Weights of a small mixture-of-experts language model, trained from scratch on English Wikipedia.
Size: width 128, 30.6M parameters.
Experts: 192 experts in each of 12 layers, 32 ReGLU neurons an expert, 6 picks a token, a softmax router.
Training: a variant of Adam for the experts, 301M tokens, 4871 steps.
Below are experts of layer 3 (counted from 0) of a mixture-of-experts language model. Rows are named gate (a neuron's input weights, with its number), up (a neuron's input weights, with its number), down (a neuron's output weights, with its number) and show model dimensions 0-127. Each number is 500 + 40 x the weight over its row's rms, rounded and kept within 0 to 999. Numbers have three digits each.
Before each expert's rows: a language model's description of what the expert responds to; "comes before" lists some tokens at least twice as common just after its tokens as in all text. This comes from a sample of Wikipedia text that the model never trained on. Tokens count by the router's weight.

# expert 0
What it handles: Verb endings, quantity words. Past-participle endings and verbs before objects (sold, published, reached), plus quantity openers like over, aged, $ and opening parentheses.
comes before: "the ", "by ", "to ", "in ", "as ", "with "
gate0:554477542553567496431513485550567510446448441477511453506509462498447504461498500542500466431488542523521483513439544525544521519492520432479554471543485530488564495489483566504554524514532474470566463496564478470455514531454488514562528496532455519532512499509486481465527460434563481442464519488454471454529496527593572537528567490513569427451463512519575511415520439560512564539453
up0:547456498562503477493523485542534478469544463483486522504532514487485429534483541567444440545543495518481532469476505567510488482429559514522534490479554516564523532582449554516470455532519512576458490536556496447489523477426513462523426491495492470543565513450458502589547584546458432434536485534527497568558504502455460432532487460509555546496542429540464544530481538469537507531474
down0:551489533520554526536591480477520528481555540469524469606496469508488453501533507434503552467486492511428514511504486469461528554563476521492467498524531487478461555475538397497517512503450448569458533545478510546601543468485513468557474520583429453481545455503508549543484444457534475510458554436535517511581488512445501445488485500546526592510464506463423527512539536480472476480505

# expert 2
What it handles: Past-tense verbs, music releases. Past-tense verb words ending in -ed after "was" or a subject, such as released, founded, recorded, mostly in album and song articles.
comes before: "by ", "in ", "to ", "on ", "as ", "the "
gate0:552542496456572464486523564498482459514459471529507537470513538516542503492488479497458504509440547537489464441426490514520551542497501531465490509460479546516482443457474484471556566587466536438499502422497448460471491465551609494522537516525452445479542487506490455495466512518563560503579432521462520393473492489489572492498493463545567507500504506582492535480567525451599523477518
up0:492438468557417557489476446494536544462556456467488477523485551464484520478499537523503510488574501450520515591557471557522450467511523441461495495508483444532519540531548558524481478456570516566553477587548543526545506498445402522504478505467518550528465485493471589486508508462497439431420564491532490548527493542514463542491531548455484491476480472444517484510416468549456521531458
down0:414530457490565467505429506483534548504464485484527551503564499473482501469392489504463494476511532503555484464500561481516427498455487439501471511517438529593485507429520484427485485550558493471583502433458434435449503496489526505522477511433448481462455522487470494467532467440448480470463515557462471492517537511506493499509616453536484476531463483430513390477495480512547527521500

# expert 23
What it handles: Sentence-opening words in prose. First word of a new sentence in running prose, especially There, On, This, It, According, plus the preceding full stop.
comes before: "The ", "the ", "was ", "In ", "is ", "are "
gate0:505525529586495548481558503486544492414524503391530499566424483487500508554455498538458498551446535458446538583510570497543476504485504549544437506539518499559444524539526509473524538500506465505415557530533462490443462507444463462500523556433582463558519445526474508490500560558516436524542562566511466517495499487469450496487469534517444443526465464527451491526481540513468503482535
up0:504493576638537552526557471535499506443539526449482490508450546470434469483463501566446458522455544486493518562464578496539481521498514526564481508516501470566478500528529530446541445576523499483388491581568473465491492524422484495491454492477595489529502453538439558477513518489552441559580521504509500506512510509479495480479472529526464448496506438550503498518498522531455509531502
down0:489512481458470532503513541506537496429542515484483529516550470442598559482531480536452531490566477399485456540515491573484456482483458570490473522455493511495452539464514469468501526503519503549509526518518477522502536539473461495478479489454399433393494446458544548560480443510537498504482506465507585528434510523440475457519468509444473467530561437458442545475557454521516412501547

# expert 14
What it handles: Numbers in tables. Number tokens inside tables and infoboxes, especially vote counts, percentages and population density, such as 69 in 69.93, 21.0, 597.
comes before: ".", ",", "–", "% ", ":", "7 "
gate0:521458510512488537461434552503502482451448517453507525418476533507445461516482479457507571465504514560417468462433458448512551509457528482491533474513551516580517490515507539452503416527529517465500531500518480425479514494464459425578484489459473405487471429482530538492535486464531515559453506505492476459541441490571513469482574530480472536515526534496532467424499605585491537491452
up0:482475514550550508544534460525514538496544453552522468544554485455525493459500541557464421536512482498581501503515560571527445525545492482458506535465438462454498485504459479568508537506531456489518460468518554544513497533524555574494537510564543576560493579565491432443483492505524513440499516456470500482516585518489518560538457497463526422423509488485555486547484399436497464536485
down0:564469486476583443458551520508438545526488485484493527506511504469494472435476554455527493506444503555505487517510503482479483594511526428502417479444480459550519484539448485476460536477514529530464421516502523491503517469490466560550518432472441533464506617492381491538516508487491475546501505443485417447510544471429474485444474545461528442411526511493451424496492534488500463522486

# expert 42
What it handles: Sentence subjects. Subject pronouns and nouns starting a clause before a verb, mostly it after a time phrase, also he, she, song, team, album.
comes before: "was ", "is ", "has ", "of ", "had ", "also "
gate0:483466516509496446478419527464563518546479519523445441531512533499522488515527534481454536529472522500547512556459504452495496496469500496464464574444598481488528451460511500592521436429580555461546525412529423420504534503570520536504521458477530567477498558465432554533501527499547519524516400451461502526504503500538533465496552567507486536455491549537533514502556532541524470523533
up0:452507502522479439540451518476519485532494558519466481542461520482523503522574493451447549532484456463492585623499452457489475505473493497447464515456609513485481514474547504530442530440532502507547533473506396488473497455536455497494521455490521573463510457482456625525508518553495482526542404512518506527500467489494453422500543556470500545495448493490506518523527501531467395494525
down0:539472540546499521574451499469448426500554498460489512539513380483518469521485558416536519474491502455454499544591437506519515481549464534502489537552503493459488494514517479450491570531531461504562507506473573575449501528475426500483470524499448563548598441529561527452525493452541536562447466492468483531523439495444503526473474491456464521472533506505428473552478476539438496478491

# expert 19
What it handles: Passive auxiliaries, election percentages. Auxiliaries like was, would, has after who, which or that, and percentage figures in election-result or poll tables.
comes before: ".", ",", "a ", "been ", "not ", "–"
gate0:517476499523505462514484485471458506552501465520504525446534532438491494458604522501484501454568486514430542486480526528469437545404498499492530595464507351430446497502493465475483481495513536603461481537537511532501477480453510506470649545509576546477477504468494485509564506485515434495398486486521512522483504502491493517472486488491461522486488535531529521512553479505524503464431
up0:512483527514486461496493450459442525531538470495506505464527537439483495478591507485515483445557510469456513520469504541469438539381497519507538626483514403403454473483528465481506498484494527588478482536509520509500479456475522501469642585514560542473487500481508508499590495490506439508419499476531515541490505516472478526490480490490431493510474551551535504523558487488518519480431
down0:525500447372531468547463493449500474493516497488534548472541440467580451469523513564492547496461485557466433466477483583487516587479493521462516494511486507499432495551524461452502464544485478526479545459469485513525509515492515529525573566507501426475511577538458551528506559521497465507479453437526554489476553481520510533526468576475441486527526428435424459548554546466477522505566

# expert 43
What it handles: Name-ending pieces in sports. Final syllables of team, country or player names in sports tables and results, such as AFC, Poland, Baciu, Harare.
comes before: "| ", "(", "|", ") ", "A ", "S "
gate0:489481505481521465507545484577524543487481518491570399452431469465483465459503528543559446512486483448455534529515502535495514473476528477492476503495532578536487483422579441563490495490544542503457489517481438412505610526485479459542436506573452467480474472544509513470489482512476530523559527520504540524495575539455486457525505469455487485506502532499492370422406503457511523507475
up0:548491508536480511445470548448509494511513482533426549535560562542478538512446482438463522473473566553565475434471536499525468553532514527502519523471444402512536460545438511416550480533516448489574481456527564544502400479517523539491573458483532469516483542424495462531515484488534508448427498502456482453536459509547517569507494479533524492455529529457532548546602501529504512510491
down0:441490543532469553483526498531510488484466558515572535476518516546498469548455556540504539497477531545546511524535537492525481476445513493455542478463465528431495495464447542510549467484497508545527466512484497511524516513496560506554553461404543453550460511525478529475459446535557517432372419475482461592565497538495484498464558538510540497417509526498503589583507498527584524529484

# expert 32
What it handles: Subject pronouns. Pronouns starting a clause before a verb, such as it, he, they, I, there, often inside quotations or after commas.
comes before: "was ", "is ", "are ", "has ", "had ", "were "
gate0:559509467497543436445442574525516500502425510470538501485490471419510497558583471459479545446502477544476436479512499468484440490527477465463550472538539568460514546457490537530580477478546542541528542529492493487525489493488427484465417527471469523462441500554434521441475428532510506501586484519512476552519517530553460494511518467573516487567518483489509481529508492550447366501488
up0:503537475460472460457443553472493463521452478460532530513487448462551550575513456436524569481450472509445471525532506435470491473501483471484488460538472561455445560528526500482570544460523551583525529541459448490535459487520446468463412558454449558461496466513452536448522474563476502505511516540543521566479481478530447458494465450566474526583523482507442521560567524489454443472514
down0:545498450487414521500500516436507503551527528579478528491481493432502534506448560479467454531467471497499530530530486474528450499488418445551517474587529478447491522552405578524498544486567494534454487478503420488539510542529451578499497472488471514459466502508525507578447510535515479550485454506543470498478456503471568438513559417448472434552490411443510467546486481519521545536485

# expert 45
What it handles: Numbers in table cells. Digits and short codes at the start of table cells after a bar, such as tennis scores 5–7, track times 3:37, counts, country codes.
comes before: "–", ":", ".", ",", "; ", "R "
gate0:543502487545491512495518490498579492495512479537463448461563543465520490453519522564475442471453504550508420421463548494512414528563433468492533488467424502567502466451437553523488464565538495467501512483544492479476512524491577472485573461548550480527445518526483432490436516461545548504484487462432509473510525517513574505558507483552499511481501525466499512468418443566494533596438
up0:451435521480497502540488443449506518475544429493546568465515528434495538524426477534511474518518500458480455414440485513479481449527507502511485481544503543561492532425555496449466422563472481537496531546478532493436459556481463583513521509571477551498551464463536438446498490497504550537505477554428496439576478466476512544531486508520572433559509501518470433511509548446570464506528
down0:456513515416458522470545502532485463530478574492441476472532502515487485533452521507512516473467479514596496419561465524483503416564519501479515474484469460493470496416601521570611454470547488434524482528481500497493476535456487466475510463473479476475425518470436461523467489460511524511523527465550429476498491548486531474462423447541455500568477572484470477511467498562584552472513

# expert 28
What it handles: Surname endings in tables. Final word pieces ending personal names, mostly surnames in tables and lists, e.g. Mitch-ell, And-erson, Rang-ers.
comes before: "| ", "(", "|", "– ", "and ", "/ "
gate0:516495501465455464458481559563579524427517439531526434494559535472463500521431532541478452416539546487531509517428501501516488504584585486496467476429539526544508468475462462451537509564561545479545515458577497454484501571549483485505552457520499529509457496512454484482465464443469524510540464484470522467560497545487521570538480506536514433473537553447545431526530437502527488544448
up0:544486521517493543514452482458493523502562492539517553431461472490543448498517457456450447545459540465423559503471493515483479453512466471596544448558448462549442520537557547471460519454450509470543539488416448426570531539474440492506463492448452538477503545535482472480527513434532547477463476573557480564493509543464551472502450478511506465447478559520451482549467487448478532501438
down0:486511520474481500456486523426494484495457526511530502495520447491463537527505482533535457461418454527532486549446484487531517434484506519479483574479558508432473530562620514433505517568555516474487581437517511496526508510511491466419460495524483517435506548470448514458470552486525442559548439497468525560502494525487596500595503493482490537493465476520467542539488549493611540564457

# expert 18
What it handles: Codes in table cells. Last piece of a short code, number or name just before a table bar, like ESPN2, EF0, T7, SK111.
comes before: "| ", "(", "|", "and ", "A", "A "
gate0:626413500516492610490412484464511538509463456498488544435499575483432456507518539503501452513508539468514528471515455516509432541528488527452469512524522479481494509502560466494509476538471586418483499483529523542494485434524486488502452459556532439517452571440472535513495459441512541513467508450454482564485550501527534519535436552477461471506516453528501489489507416464494446570460
up0:403552518476514445482592568514470511437470510521573444509527436471519568494451460526484550469514520533469456487455554482512521505504549462558543548475449461562527440512441553462545505539544447511520469461481481413455519553468546553542547552470461524502523452539496509488468487492551511452495490487485498444542455534423467503491548464556553532469488566444533494464505523558542548490536
down0:553472476493557499458526491524515504544515508499535480440528504568439474529485481556489502451534600612529390497510573552535486460474518437547485490479471458496447488515524541497469427487502481563469454418443483518549535512461465476578472507504496476553487432541560523438470467446520465450546497479496416514578493531511493490502552496597502488486493527494527482524460476501508531545445